config = dict(
    n_layer=14,
    d_model=128,
    n_experts=16,
    experts_per_token=1,
    d_expert=192,
    d_shared_expert=0,
    activation='squared_relu',
    moe_layers=[2, 3, 4, 5, 6, 7, 8, 9, 10, 11, 12, 13],
    router_score='sigmoid',
    normalize_top_k=False,
    routed_scale=2.0,
    balance_loss=0.0127,
    balance_bias=False,
    router_logit_norm=1.0,
    router_bias=True,
    scale_expert_input=True,
    init_std_router=0.011,
    lr_router=0.000636,
    vocab_size=4952,
    norm='rmsnorm',
    norm_eps=1e-06,
    tie_embeddings='early',
    optimizer='adamw',
    lr=0.00339,
    beta1=0.9,
    beta2=0.98,
    grad_clip=0.5,
    batch_tokens=65536,
    seq_len=2048,
    train_tokens=637200000,
    steps=9723,
    dataset='wikipedia_en',
)
Below are experts of layer 11 (counted from 0) of a mixture-of-experts language model. Rows are named router (the router's row for the expert), up (a neuron's input weights, with its number) and show model dimensions 0-127. Each number is 500 + 50 x the weight over its row's rms, rounded and kept within 0 to 999. Numbers have three digits each.
After each expert's rows: a language model's description of what the expert responds to; "comes after" lists some tokens at least twice as common just before its tokens as in all text. This comes from a sample of Wikipedia text that the model never trained on. Tokens count by the router's weight.

# expert 13
router:518597527584447616480470464513452551523539508458435424543496479428494449508483579516543519554405487452491510526503535362502523463468477478522444523516464585535554452531513443483540436523510476486514435421480416491485572361511522470512486460472510423499478453521497465396471465445480565467566376497505478448574506515500494569405452554525413556477536601506467526496442544468601428497537
up0:561453519468469499511534491490538482466487522623488491462504514516452603486542480507465522544523524547423581465549541516599535451558573432547462540471420447488435486520427442513492582460527470592556489438452521527403526519502524471517570471499425542453450438530495495522470530540475500478447540532553526504521474507429577592452454651499610534505529668517564473514482520379550531480532
up1:428499541462425583504542457582547545539457564527567563428604454457409481507477468503605498416584419550462597515429572509503497502580468490398433492481511477527498510545525445481513549533515509568480492473516515453490480411526568529507545457469519463547514430501441542504516529453458526487566489563405461501429480460457594414432472556527561535392607488517522482444435545485540469526563
up2:503495506460510496550553517469529584579578491510469467594439402439488598463527463515430490448559488514446534462517530567475588507548484507530460535374522539510552513550492620433529509564551598452442481414479481452514546551487546546531483475507429520514604497560491570439477438474463425584470548473497463455531535363516497527533453530551416535508572534420453540499562400497471496473469
up3:578415525493499515588529541524495542466389472484516449507593529578446543497566470511503534568579431471435480454541513511601528498480502534429444448471476531615550474553477452471494468499535645520598459502493618505517522409500532534481477527519484451468547493533504481454471424482522488483507517452565496564541447383479568496475505592581407592516478493417547544422507554466562461509471
up4:540434518506472502502542493509567524502398433527527461512430402488420528536475417401560517476505547436486513419511576446484586503401477482479455429411555572556563509499516576575413540465502432487477566545470552522521552499464474532523463460467447464505549478475487652561519392570520465482546589522517436432511496508488476478492577558497565492481564523466520530514512414466468527617441
up5:528502490423461503519621365506548466497438425448607491453583478511468508433471512472463592506456550459466436463461531467547463465557496463478521554399540418576473448543462465382573479477561579597541575479530520495517521530476542556507439429485519561414448470475448446463519507484493504514514611487527585448550503482512548452478516515540474583522571607451494513508482555523517568556534
up6:478501581468441390520530519430512539584526489598603494531537463508554562483469518443445494495520498565478538449532514503490498482553508420493430408506484516546501464643603453565532520495510482551448535469552454449590492457506463520531600551547508538499474542572562549548537382471507400423495461488452454400481567425549577537459520438484466537512472513494533517455524490389584517500550
up7:435438474481501543505582538451503492452537518531572482446552400512474581439442518544480453518492448523439517495472557530418596521409547561441573503532538499489556467513431519585561486577557558629573498480478503438547517494539614437456470397466447526459499469499462542566526438538565570543566488497602528532483441568485526401506493432505576545412570536522528503561458507461529530489493
up8:513527435515411557518555403459501573508466491507498551482442477534533449533520489436591567473533501549413556395433451502489604584520471440597616541435541472531425510618492452534572578517528514540534496489545467509528497454492505527551431509459595491539484494466507467506526468472432432458605505538511532423389498454421506568402443459470486538531470541523551503519557425453467514510464
up9:495542533443525413561516473516626552532553570551464505378529474448504474522528416473385484514441530481532536520523550499548590457496483449560489607431497522483529390485482546489510518528506526444568450578460514456489561499539589560516485581450436509475642479530536650553480484521492381514502478526529508515510498420568484439443481549522415473531491524499516476465564458478532475451553
up10:460492503509430539509461498490470500481592362525509433508576401421465498479546501456514623586447474454533494566472507427464569507474570438437479404548502519521479464557455539567580530526514560484549437461541565464485549490472481503439469448502510548578485390629490462529495507523563539518474491554483516471535548444547434553460507526596542493582535523475521501550579574400494532558579
up11:516378539474541566528533533462587539468444439470444463482524434507492437446589466534450403547479572541534524530467541515613516466477474467459457583500558444546499540560454571523582420436526514584477484488475504460460532450413553606575581520503504434505471419473604612510541460599518483499545450498501508539489513470431453510420457484576481594493541450413467483514511490500489518546477
up12:501557560493485430535483475482508476483453496606575365546484514461512485526564486506606577478478470542514439473546482457445489524555546424559479411460469471524481471446516505493461501541540554584445552408461538533491437377509512473488474494553476562562523496496572520512501410510513434510537478495462486513522482501500548390418549554494549553550574589515520578575606525464415538649488
up13:457499562444481519513504513532586509517476536521500480551571457530460506477519454427511528535560450502609545471520563423478561514500474451365430515480501578567577435523545554488481498557510466461478580457460519496530553469490525525561482450540404460547561434488473536461539441549582401501473505474491485534466525387639528449550428573566492483400568474416504569480431402469562467539517
up14:594489555516453514543461420445537479553465457522510467456538380504453470431450492485417440440501489631445576583534496511535506497503389504477455495465449436467572505531546475443487543516518506487492537512389555490507502556445479529606502464485532616458533483486507628526496451551548532519482440422426437562422621531502536471529595586480496543537525455502554475476465477472530486571458
up15:503429553534545462538542441524621536531444503545617562573498535594581582455517465420600601503515540576369427439514537491528534504595461520597579478450529525497530460536469540514450575545589537591520500513479497428454513553492548461484433510534494520497468428458502404496489475461372556527530532492518532461513561465567472492454455472518481552497467499459528532513474524481548576500514
It responds to: Subordinating conjunctions. Clause-linking words after a comma such as where, when, after, before, until, but, plus sentence-ending periods and commas.
comes after: "\n", ",", ".", " D", "\"", " C"

# expert 10
router:556547503465464421464461510566516453556473470587467538513510488477587537421540470547541494541490472567459607547545469532382443506450399587520503491480554499507501582512484472462538436478506543520511641609468504430605506513514518514444631526529530566488518502553509560585465517513545586461529478491507575501486482502511454512562445535436556564452535508539484611526535526586568584474474
up0:499431563474404495538564470455491510512424377512524404567449557453547586525571508480490620595483425528392565488438502484509491552499482501552504564477489483543466445521410490454429487456550496541478517529524571415411513538463592491477493496590459565452457475505530586520539475458503497501468476491552483521448499487593587538478465503545559533452437510495504510509460573565650500464450
up1:521550513537499541517567533473541586570543467511503521452550516460581533433462467502429440455510480517490521611523559481455539455466546440550515447503459412522450415465636581402425534600567501521470498560478454598527426504553507546491471426556569580474547483412560499360508528597467561457497546484459491492569471534478467494517547518499428504491459446502449551417535530499553497544531
up2:497549431527565536514485485586506472541450433480513488500538523473510577529510549513500543533534490462498475527500467408505584471512475577507551471357516490552484513516471530425630470526518568522532494443580550479584571419475381576554426433495486533532534478539468508493545447583472448488554541559520527487457471579470533536359499522541507462475416509477557605445462539579552539611460
up3:479486512457441525568466436429487533495570491508568457521541460413519478462585408520482622544439397472462476531546559557541456487473487477405431509484545488528527385618499472453525515559471500573483521491502481501489519486489593484519554486542444627521510524530500633532598428506476482489521429578443470475447485528542501441530437577527493453554496477490525506455467628544570502550438
up4:547509490557472440556576431481565536581466526543489557513456483402546556448454500401603528492542517573500528473502604559480501450538467502554432535433524471510511456606515561498510546621542428543523553531491445569521483559510514552523365446619526465546484511424428534443556516459553480514480479446501483525481596516562560481512450550515498599471524447475485466487449464462429455579463
up5:447500512489478471537495509451544487532553498545538393359489548450502462470584458510463471536518433533463502598508556485512461454532439535427506449424410481550537495486529584469519530587536548603589518545486454544611511451501594480540477522506429556478498488492497559436559550463534561537451538527539530406498574480502513513466483575514625594536533558425475485464538576549589456478437
up6:440484492394614538529516475570532543578502572505485421408565513533551500518480582561373479469461557587561516543542503566472494609515558462563568544497466449539530518467487511454488526443538648477527513559445538395485524506498536390478498495546451539554471454519548515470561597509471485473504471449581519468563553503500516542466449542574555438473470555454547574483468530463475490479569
up7:515524543492417487542584496436529545484386440537552470560628414559511478450475527471491516484611378524532565475498472516475457476574495502450512495475483474527432546476539502362381452559541518512532554463525487519515518419510485578454501393516455461555549481544544467441521489444455543535464463468477459495500484405480593485462517537501548558483576496469453535393532468460486571602450
up8:572499521476496519543541440426488497517568466510572436434468551492491475493511490441449586636522491580447536484448533443528520573584475573434459524453531396521557412566460475370528476497528532529476569497433441420568570510507548488506562511501560485478484494463520508540507525487516550443422556587540532557526523433552564608492411535518520465475589444425532605476441549508527468520500
up9:532471521525474390569502502430522573563500497549584509513503432506456490487564504565444588476453502595570566385553506477511541569568557493524576531505497371551496526548530478439551535620514522515532533438499500539508422486476518453502520498538460474429503491545583539479453474452481514522544470646531473499495527545584473455523480533631530471487566549460429561487446558495570473570423
up10:503488564516498410509482546479539505577498531495580472381575401518442488512573507530474502484445546573474566505554454582505524546443527481437439482445426446523554458548510502508602505523550628493584480393530510511589541484524590422493509420494497493439463407509453538552508520454443553515539482613498519524564515431514515544453515525527505533397613513508450504567523565475535466477425
up11:499489459463449494538528462527505485482456480471542507479440436532484569473475460547553557563445454616477526597522455539494470489441475574554498488463516536437489436447568503381505599539549503513473556512555483425503474400486538494459558443602620412509483420489488533487505519547422489452477501385416478523525459394538540476487634527471476481466587455530602573526520487475443500553528
up12:504520492470481499528513470525496474587480555560530561527524493565552464465543485601569464565427527619452655468460500507508573527492556502564586521453564518564510526539493575422551526498530573529452541515474482471479525525436471500542432461492450516541511489525509353503597462470608497444436522481516545476503503419472462543479521568486406531509465441533575488422606488549615546541491
up13:539540546544541546525598536494519496527516575548556490501573534486513542419417337590441537543486449427526502560561520531424502485419416460534582457486488562514573484459491517461476584452559480517497450514531405467446413439514445559581563536468552499513549521485571528526497518527462524573462507541444470495506488504537514583487490542519517556496463480547522614489574507531563501657551
up14:493537495588522531488573463539525535482426523455609561505534487442515512438546495523515449487451425459491410591556532434478528527448460445465524432419385508530524565448461536571465523409580450506529510500529486480498487510474527615530600471582405446495571510534512638497507457454402524560447608478509461464576509509489486583548513497489562505527497517567557541418527522492502412503523
up15:539442587469451555598525522498498546465486413521455534508482533451501467515416510490515534549506531541514571444571573523554513609431532514378516527576483421517552553532501485484557500467535407475411536569495550489499442449503562498567540553510459500513531451562549513462604469534538553490518468448519531442429418443544469613479477575520459502527494534505488599422617552497618509470444
It responds to: Table header line breaks. Line breaks ending table header rows before the |---| separator line, plus mid-word pieces like ad, che, and non-Latin byte fragments.
comes after: " |", " =", "==", " H", " L", " Cl"

# expert 14
router:448570633539451499481459548510426403510502468455493405539451508575492458527404547445557560483463570442511511483545580515560513433428476592413516498520478509517498502467436468464525487584503558491430442506536483490405359530475548447525574563479463512501504492446553530463459553549559456434514532534522539418515440560465472547488593524508417427524500489539517439565560431425525534492560
up0:408487559449523517563572483435513504372461486558531450496493432435448486557478575448530464473456387516509531456571561516528576475489577472470584541520513537538444462516456552518495513487549463630553471558535398463539442408543503565482517534607513543531552513436449502607531541560540601527503562594499525439496468502462510605524480504528489543460437485437549537459546533468553530521472
up1:469529537481399554503520506505487541567519485558513476452515487519460454483536356499432550488498511504510642576578421446546526496448440532497499501551448527530509443450440445564489514505508505520443417470429475489496439525455476556544567441511513487417530480432542643463564520394501508585451554512464435508462528579486573460523604512502531459567487554497499543518415596402484550550470
up2:515487522519543475538547452586590584509436471431548514462528518514520526428514497435518472516472436475474408499500556523557494478506490464609572401488547422505619475662514524460386610551569508473450501476506479449512462543524455541525534552581413536468523509507559418495482522538449466508493464463513495434570446485554548528569453568566579532425561576503519518459497585479491494534552
up3:435526488472468542537476546495508426515511446519475484535519501601403556433490416434522501550593530494509613579439588478509490493451408562475487543470482476526487461464568517513395583493540476519465523583451429460546454473473503460434548478588493535431575541438584641518522486502571455481489547475463394415461517512489531562492491526530473579425505529479482535454502448467459499517368
up4:598519492563489581509565477548630482460479455444540486485543488444448516448520481540571551498524543449478547503614578432406567554511503481529458551466492486458570500503404520527496532418538503541527482456393532421390433507436445471465475442469544488455401480568443554546526496498579494516537459440510520539499538508596537472417532504547581531545567521495506599537579500529466517506596
up5:428491560573539543470597540468661457468487388432498530427560509547445459443498489485504536485519460531484541526493464529367507491467490459456412512460582543502549389557543479454560633504565536497474502477496500447582429459489520452524501525506512473425511434479579464575509483517553432471473516453451445443557495492521546576462547472504502508536489474452502484545587442428434429504592
up6:427487512487485572535605500447554513547492485571527557454493484488420482531438459416462472502517483535401522574606452455574525478573421523518445478518548549518508504463433562555505508496556519616507489455430495346485424425497514388567563509392555475573591482417508507500517480468548538440496484437442469544536507555520472509381527499540410525566499487473485485479500500493558508512448
up7:496475509463496579544516474525545550510527419440559528508508508492475600506502489491537543548478421476434526468517441486511558495494467574466589459447407580479551476463453561408579631440531474570502570547394513510596504481494495557542562531466550490572599521537517530516643565546515555461527571545508435545481505453543406515457452525540448535568504445517527525463450476503623502499567
up8:482526555561434502503508502475563549563436500436643528499507539518523565538455529520533533455445452460599490498547511599574541450415534585482438405484422495533482463549458433452546502480492512542568542477545450511527491531447529439486578401524587569521473476445523598509469552483559559563565418431490517569505487549607482484444502589581486546511566553492471553461512542532533565560487
up9:495551508486521502511548515465459502532533537549556520572541523509450548515493528519567480472503515535483493517552518583458580539485507462559510439541501457503496428513552570399554537528566533475579506464487559526496531481480586581448592509525500472538551476495469486512454496499513610493578495536640385447589413510623519500446599472601473513549428474375459532554522618487523506468594
up10:501416526402488563543540439489506479464468465590405483417444430483490481510564538553449438453644447451555490467536514554525565525444414410502450425444450557498547531513441608524484471510519477536446495460485529537524468508480534524598478540520444466594568438475478555497545470484514518456524516556519517507477563433469504464540490507626469611546466443454515456460419518393502538545559
up11:461558539546534512610528522469426589467511527497472528474478498473454511560536502497487482560462509539578402561565556580505593482393387500554577486469518474528524487501542525564456482566552490535502461447514470454511468547584562464537550481519541480491517432398551530568478525572544424409563445549449437445456489529539513447440561471525537656534448432450557537575426495494505547524476
up12:503507484490450514522517511482539663530537459541532497536488500467452487432513521486520466460535494515528481451550454507569590567539455527348541583527416477522456529468443532436486496548506565485477454460488489393509494554494575574518500421473440525532565479444452568564576493451515537512478548492486425430518499500526485414460499592551433459563641592443494498498487444473466522550359
up13:435452554369517541500549521514498550556522509482460625437449396554514570467432480491445494456577470468511512497500428551479509526477550558559590421439499537509577407498479572442468530443530552485523418506422482478464474482502503556494476502474427551575559416397435593530555517592528474461527555490476503517545470491608559546516548552571526527540520562518501491520497553481521471584599
up14:481535487514451546526537486453514629521520432492555501426505542454512542438554514545428467447569523517460521491533465448459585479534392553416488577508531543584533487616522519482474440516547541555471466460492470542465551551473451464525515493495584452510620488488485533552624506478463570610390552520485511487459514547489507432475556497469449550506585595483523541508462583420528467606433
up15:501581581490482512510524497511488531491506489442591505450616513467498550511714535465496406475448466480521539609441511533498549446478484427366499532510520475424411450518532505536502481537530494547536522457555527523432426493533564532519573493551419516460524444570549508451494534489543506517494516556487443482527520496419428426391545469537531484493593512450604503478549524447578516484476
It responds to: Articles and list dashes. Determiners such as the, a, an, every, each before nouns, and dashes opening infobox-style list lines like Place of birth.
comes after: "\n", " of", " in", " is", "-", " to"

# expert 2
router:447460576434494599507509559630527620490496458536631466453583464552568446541578456435497552525596478578524500541503582548551597519492473403484529487581502501554481494565530559510543630556456529498464501521438541401518457530472508587599483456519506587533568481489487565509538515558539511553493525522521490517511514511476531532414527486569572525504524485476461491441538503541442524515523
up0:544521490419434487510482479453488392607460482440471455453518576549435485468556487528525487480587569475550578443451414531488476472546426485451488420467558361439446507489614576458568514504541500507435490453503496517455471493503504538411426501594391510552405530469558488458449554486524555476493530468507552537489497546484573544560560488585493571393561573500514548480490496463534539536503
up1:498500500527461548484563512520584414513469415539502506420533424482531537441478519510430434579417401408550540541471489485530538526552466532370478559536465511431500429529436539462470390440547553479551516504513467491587502411431513568504520432566512453545555466492447528523509478522590427533572559540487575504550473509439441411464563472578537519481555534453489566451461449508579501462577
up2:511475461424502483522579542450562388404464482514527460486440519481481440432386502456572509559500544490588552509530501380481507534372541434560445515491426526606490498486557530575497512481522508546461485492431442417509461437362458543537488486474536516552537547525511498562565489489554493541461494503471410548533538524524564582564440555467439495482501551526511505444568510514587394457480
up3:445605476487487515508412500508637525497433500423413609478526521432521532502421436466423522560497527485444558452518534466558531460536507513466458441407495519499475497470450365507542467446492504504499520518524448378473515552438489406425550454422505553518542523491484510517535475435511523433551514484495450506562540512451528560379530465425434466436559491443533484412529440567557527583482
up4:498450526526508517562517453433484560503496488558537546448563494432544631434433420417455564510468400479490481526516479408559581503523434455483554576434473479578536473518416451480530541426509584534561513583520533461409471535557537470531515442439528458558568457531545504542501492465440468408525453596474500441462513470571498533442536547568420515453477552515497447512453455490499353481491
up5:528517561465473504470458495411551490553519571546439546485451493449452515483434518438527403488405483510561449546533490425511526420460520414547514585469501508494566463532467488455487480568534574552485479449478461525574573465507562434441592476446528517425616439551508594549484428504520488563592604490489396465556545484464501517418432551552451545520521548559464519489416474507621506523492
up6:431542491388584498528461483385500501492482473508555573527452542500502528578559393421465482512527429508466459507474492542533528535472494520446520460489522475562450464514488508453404465530491520510447509527474522657445558560479497413461531500538448541475503444402526514512547526527434639467443562545493445495453401533517423386572544450456579528445509381516485502516566502517516510562533
up7:500607596535555450515467481470506562597496559459455543490452459499452480516439494477519455511354560492496475507542448490572539448502487440545486529445466482478470491503559477550453506522507536504535485486513459545566605484471450451459563524519479412439578478486520630647530496382512478548497594402504450505500562452510465573407438576433457419474545467509508478557473528457540503548459
up8:563354548492608517496534475484617599477526467484430470514506553587529461449539518501462515512490429539530562493493456454478491550479461401492483478515487477447552538520446499510472479530517449548472425473532489515529546517426484464476541484482445596506545474536541486444453461497330488516488540496479415428475539412485472522510494653517412538353439558530553482526522506458560480501447
up9:497578492471457502528482510456371508513608507494443530489477504416386417502398473505584516459470602474560591456532414520535563561490517458482521469482379464508556479527557479425516542523508473526486411533403492539463541513457576486453573540491430485480554506538479638595547522546543464528517410482460494475574581446450445487496488544464419535514484544549491511558572476474510523479511
up10:434603519497486538553537505554650476537540450468525462495482512519482504511460469468484507527517529496476521468575510511398556520570554470469455453510512506530404489558555618493532486430523519449581448588523525589562452449486475480489462471574487501582569438499581439589457520535522521590537478364475536518494451504584501559577525607524542495492445509562564477510511533545559496535624
up11:489593481406482534558514478441574498575522600490464501501531507489470482550439480438568452553465490530551416449574427567504559531551506509562600449485426482501375549571517420457460574531511497507501507451505449525531540427469473550496543525516375437586553477416559525560558396563501456490519561447498496527544450517555560520533484446408468518477480502439551480528422513526583580523491
up12:447547540543556475543470509475552530493589369491427555430461443510453556457426497541496559415565453546503417565546489543551546495527558529573577444455436512561592484607536507416436491544530569458558470521537512496473488506510446367615508464511454436492502434487507504483514470595445566552502454465498523471477453463491579561471499525523481492526553621511507528560517440549541570527530
up13:448536469563425520533539531494567459585521500481586554559461475467442465559577549491525482495559494508402531395539435446553597519501598425446536518493430461532485452554442425437545501447536440497545405541527555443584488519514515509491529464444578570590459455471432533435497498472408525553510507436543488524492464399452528477523462510450464475490441461564560547481626491444512418512537
up14:457525521460479454501469513490397436607536409502547420503531529478471424535538490448489502573545528560438588476514527466591555492544469493530443545419476400436512461468523535421495449551497507494545492524525438484426474533461517511574542474428362492563558515449522500486556393398417456473421600510535501548541494498493418453516559543499524524462536556426531515422577535471565528501577
up15:395425528535523499494484487457500480521534471506608496576448541532485595500462448510552541516629556525533513519439561436499496541566547476409432456452490438532525500466470503496606523429522582503462504502482491419374587480505529488485548465449414502516505507546572439454540499476310491526511533486518522573509509474491540588607459523489486497487571555475443513447466508392513456468528
It responds to: List conjunctions and separators. Coordinating and listing tokens such as and, commas, including, these, and table pipes joining items in lists, credits and table rows.
comes after: "\n", "'", ",", "%", "es", "ers"

# expert 3
router:535413500495471562555430521421430446529439480576438602403489536508421464579543494521486472438488557486518482394447558465469501516513557458444535508512428462462434495550505533494434473470522487563462561505548524528550516446486462529514471556449451442538586533577560424540511576519503492450440463521504559556414608510391414431538609530520542465504533506499460544494449422595446506490440
up0:557495551463526562475507366499485530428552522508503528531425510455432554491511433438429549544452557459487525457452672550486484449554339451566472558426471476483460549506498605479447494514557566473502556518474494493432464527506465399536497438462504601497531527510490463535524512547413569499400511518489466491454507560460520518511475573554449515407476418497514551420464505509582495492502
up1:459531507469480492526592471422524576515511455478514534502571489486466489534508503556523471521593440473513534488436497498509464527490409435456580573456472562464458470554503473559510493484510490595530512350567512517542481521469460614546447455540498515455527505544516575579514474568466544503437564568569425553499566484606512437520539479607471575517543441525539638551423584489530546548412
up2:529451552453505519489571509470522494517428466543518443387476446515441432557479482366542562443426544582434578558547416503496535487481520434433525464491502518521496453514537498517449502530537470507506424456466469415551427531512419547574555529493458517547546438490442464428606488621462498537438467496442439540500563464542409496524520533465442558546562487412529550369562521512482520545553
up3:486462507415519594537513475493483474461451537552462543480498454510506501551525422420521582430504358529457465536522447530466493478457546487532549452592489429472517451445465454506565505527524516586541498474462533398512463421479520566594453410601453438483545533558447566601588557480524447564453492483540434537444547601515443381491532521574523512427481526517508554484572515502493498571468
up4:453524560552473428526500526536549553531468466521472587450449439485516535474457384520612570457439420548541557467508486539616526471477466505513558537521499444599481516389439595455522419501520468542480542418444454497495528567439482555496532489472525448542537452441619558428481458539536474549504489476501420502519502521476510581421591471558583526513446536460522469415420421509565465497491
up5:482530558592468551574517511475549526533572400495584469452535502533456410521529536510466503458494487491439532486554478458488521480538499625429585394540443435506417486558514471458415615446549473524469510451462557444487553431482487475530561514578471527563580351560519516569516489491404492595431545520501503533535536433507454567492499508515546494541487494512557521546451543475509488544624
up6:501512563475437505525467561562461482426566498516484519589482505465544533449570462456524596611578451462545449515520478566489532428596520512487529476479445514550513558610504430495563558511516500539529527488539545538527495509511414482581425488403417536581532477436420556519453481597464509524412582451554543486464544520489533372517548557617506576497589509519507527549548451533488469534472
up7:573484581505529507554494499556505484392441461513487576471537508502504490450494453413472504567522406544444526492493611418522553523485545434377472462511479502549485515500418514373501459533558461479520438470458514575475556467403542433531469478512477456491475428493526535412488540586592578560593562462449431561460494460448471423468577519569558508524490480475546478412508517484564405507463
up8:448522542499515576582520510466534475552522495490547573596536550451499545518536559495554452445488502604390509405461472453576602516570442563512478408511499413473474500525513558511541493505526555550542582475471466554532474492480580528519515477467428451451467517395504464425526520478394556483501508480525522440472461587491622549404549504614537523476480384484575513432506465524508517536447
up9:429464530520495544556594505549615557503539460497490481453516448428463448545519557508432578475419477544570559496481562555428494484524587462441608517437417534536493471510482512487485571488519469583482482508523530605479575438458460500481480560511467447488481514442552523461499510593566567524498420504480457489459514462450525505437581559476497557537650499386479558524624514467463562551495
up10:486542478498451480628417565456549388581563558562579474478503493504442484491537532527521438543496455510541497429538478563575571498483613484520499486512463472504592424462498504402486499597533524525502536504488578440545489461505546541566580349474487549532432459517504465515495467574431445499551523467436410537568466576459459537483441476570466597528519550495531574493513508531539531560448
up11:541534551537464479541601488521504477530514387552475525556514499545544602437544539524407598476459471520444609522476561414451463470505536523399549567447418516476506565492527503405558488451550514560485480469543468473435524529472522426537552583436520510444501502519550526530477498551532518514486404520372487559482536575465531556431587558497545501528542469393507534608503466544515482459583
up12:553459461497500518477526480638545504561457511591429487553531439503402467515454448436462649457604507487542482534458550488452516555523543449510474532511567470544434446438453462514550555540534500513542499462416468533443530439400466526495472423410431506475529452461583571522487455614545582536494602476459548448479556575485460508505505490554534510463606513418500569520519484483556515521480
up13:495424528469498518516628453458525603446430401511522511537494532396489425478501453500390559572590459401576544524527501552466455502441514492536533530422433486497497491536540567501506570511529511499420547475456566487567518497474456487488418538496473472485559567517530583531520519395551535511468482521412469406538535410474514493447557508425544552575479559509521598460411514544576454494465
up14:517493556501437510542623488477490522405446535519513553544507464511489520425531543394422481529429461595514556532454456471520471552525493512370563370486453532526533471527633494462567488467565545535473570490398478496471577484518643538467528520526519576524472484485580516468511514563505539512545413533459524544508452463496542504456517572539511482488458555516452588604451494524526449507409
up15:377451498496427516512499499507470459566554483583545498475487470483576524476547467454450585634478414605541550583461525574555445454554539542546512510526408550443508467491466470525542510452517476459558480488529452484594410577461485550531550423512492541479521546469517549477505520562538506497420497540516477454473550502493540482550570428522564566434463511426518513374492599449514533567617
It responds to: Year digits, participles. Third digit of years after 1 or 2 (1-9-95, 2-0-13), plus participles like known, based, due, Born, Preceded, able.
comes after: "1", "2", " was", " is", " are", " be"

# expert 15
router:449497512481426469500490502429485462571509531457483625574557506474431458433499495463442445592508516432507517383472464479534435513616475434575466532493438530512351497452502506488426493403510486503469508492478441534461543495447520453510583472440475463526507525524535476506482417470525427495531469576553413464492521467471448450628539450536481469473533510493599491479593544471535575414396
up0:530453593547477473539464483476492493555499529525531523495481512435583515418411413439439498499528503597535492494471514497593493502457451465558485388465523454409531394492539540408456566443548599516524514651491524403446508433426440458477576526543491502501518500549553510424552486467453603468507478563505468493511460539515464560454523480485411526559429471385527524492558589495533489499490
up1:475557500496528631557517482507511520570513505502489405535439510529617528469521468432434465578506545531434515460504448532494583520550491517573435513470455596521493461533493530458399450382504521545502361520512445434430556547452463541546474395496498583517561443451466430583523513521489441484445562498560474572509490467584455525496512524479397414485562525451564473492580453510522514492538
up2:452503484494531476548540453532521473647515495551488506424414542526511469444527482487414468617440458539467457508532530491518499421548471426520460474433479418486485518479526529418500548558555462651575488473396425596520504424432516556561585521575505513553483504528476514449606430485572499608511527565503458452513547500470479558430582465513539499557480480440548514497486543532509424486450
up3:452471547409479478531544437522570519533386471516590491445520522477430440528523466462438510574452422524484520428502492522549502571559471464529499525460568483527405470417569427427428490428553524527575489500494523421508536349483518609454539423434457485482529482469510477500525508607450518471466404495413422519553448498449583510527523513600555495454466524492522506477427549554552557490511
up4:404565548455428502531495460453499495587669525525488461486561457469519463472517554505476406546537480479472480506525497575627485467557469461503445446505471550579406527483505571432623443410562474493538514483448488513426499500487488511603508386535488463577457505528580559513513480543422472523504553463498503477546513371426536514517470489586467477523496549520573559490543550511567532496463
up5:508509482461519572583521463455513515539528559522515495526576523391561438566534536498445493524449476460538534510562505543534526484522413522523499552456531450533498520434474497575586471449542612540506490378420513452477429458448532526579472467483508521422542490545488543519493458509526550461405474456504426618615489603492472475557521474549497629484590564508487483481514466337490506493542
up6:565482600513529458493512432535508481554498531492488509469459460500519522342403510446468481502542480450545569569454532593546521527521490433482441493471490548450543525517537497382467478471529451529438477477588403485487544562427456504411394433468497601557431480434525520479538434494508555526491513562420353456489545494529471532596564499557478491457528519413520517488482539547516575557550
up7:473483565483479508515510443479492576561515509438508575480428524487549446420449493409390551467524461485438510572510403515577537463473416448514482514512473442509473570455483474492559503462534552491511610389430414460444519565431498396587531519518594495439540454502524552621501482477573503551461481540551407538472550519447531528446483502564524501474472469490519570544509634475459431463465
up8:447494596523617469505503509452497560517536537451524446481516494439571510500468434478507483481518488582472517469608489484458561536543484461420558482469494556545618507484528508468542487442510487494570518476387416587512455503402460536519564455485440493459479490560468508500563500471555602548503547445591406500620483453532466535607533597501468459493570566529550533422566501406536533535551
up9:458521521526512473488526469553492478477520608562581517528503511558459581417591494435498561564535451479489489492420491548532526510574462485450507505436422483445467365486397545488414532507536545570573504562546416505534623502488500428442604488593447529570431467542515509534539441561533454540602500497505505496457609457409492527514500527471508455478510413502602511510475480525512441501445
up10:492461596443466595575506538506507482469580471445536509523495485398520474512553503523417537491441552547545513489589533454497539552512408518518490407538509475533417497446502531535578587521528528483544511597473433485486573441453541523501575385483487489450526466509565508538636421563424514476498542495520559535534418368432421519508534505519444520392516538439463519469542546425534454494499
up11:521467508446445465525529458471589464595399520559454530520532523489494519459496476447503459561460455491547650462512433502480532487442530517424570489537558467471431484514509500501491550487555469488461489450472495480516504433454556534451500439447591469500469489403506499434487430464603512511571458412478382466578493585488507460514532595520473545365535466410544566463409534402485531492580
up12:554497587479477484498480464464509537492499562439463471530463562483434430500471400438488473564450512619528549485504506512579517490498483470355489493403516434525490476485484472582584478426516570572583451536424441457482465522509557475551600496628432515483512457489463628483520446522541526491453464545551498484552476492502547571546557435518418570556448398434517505515489479443527429494555
up13:482463609477509578541540529503448483512522475565421568441517518449513401535521467402502469586507495501511517517492507395498542575485429496444406533487535518492474445435507480500517570391527494598466463467507464459416513414399473501460505537460482593471535467468619561542566484569433458454434582531490506553525491442515509448496514533410461451502467560469630556447485474561500522418478
up14:404487490473573525519535497501562447544578480573526430448522476489509491471525607572525496577580511559430435473547462508475543490570471507493389471440469545500423424519438542526474556472545518478480447462494431485552532463473604475562531509497402573505485523542449531563544517472580520524474513467485484459494545378430432446529488490583561607565461536420544504478606520372503460484510
up15:423483615463574457557591493532515503424444502490438520537468515481553568433512532441451507615542443502477559545503446485540540486580520469447395464476518460636496505461496552467484505532552484513536606492450502451442457446480605545530510439439421516561425458517510482393580492551567510539433464497490468395535499442612499529475558468481521598475446496506559475543520515493533523447534
It responds to: Zeros, counts, lists. Digits in years and figures, especially 0 (2-0-18, 185-0-s), and words like number, List, census, Two, top.
comes after: "2", " the", "0", "|", " a", " The"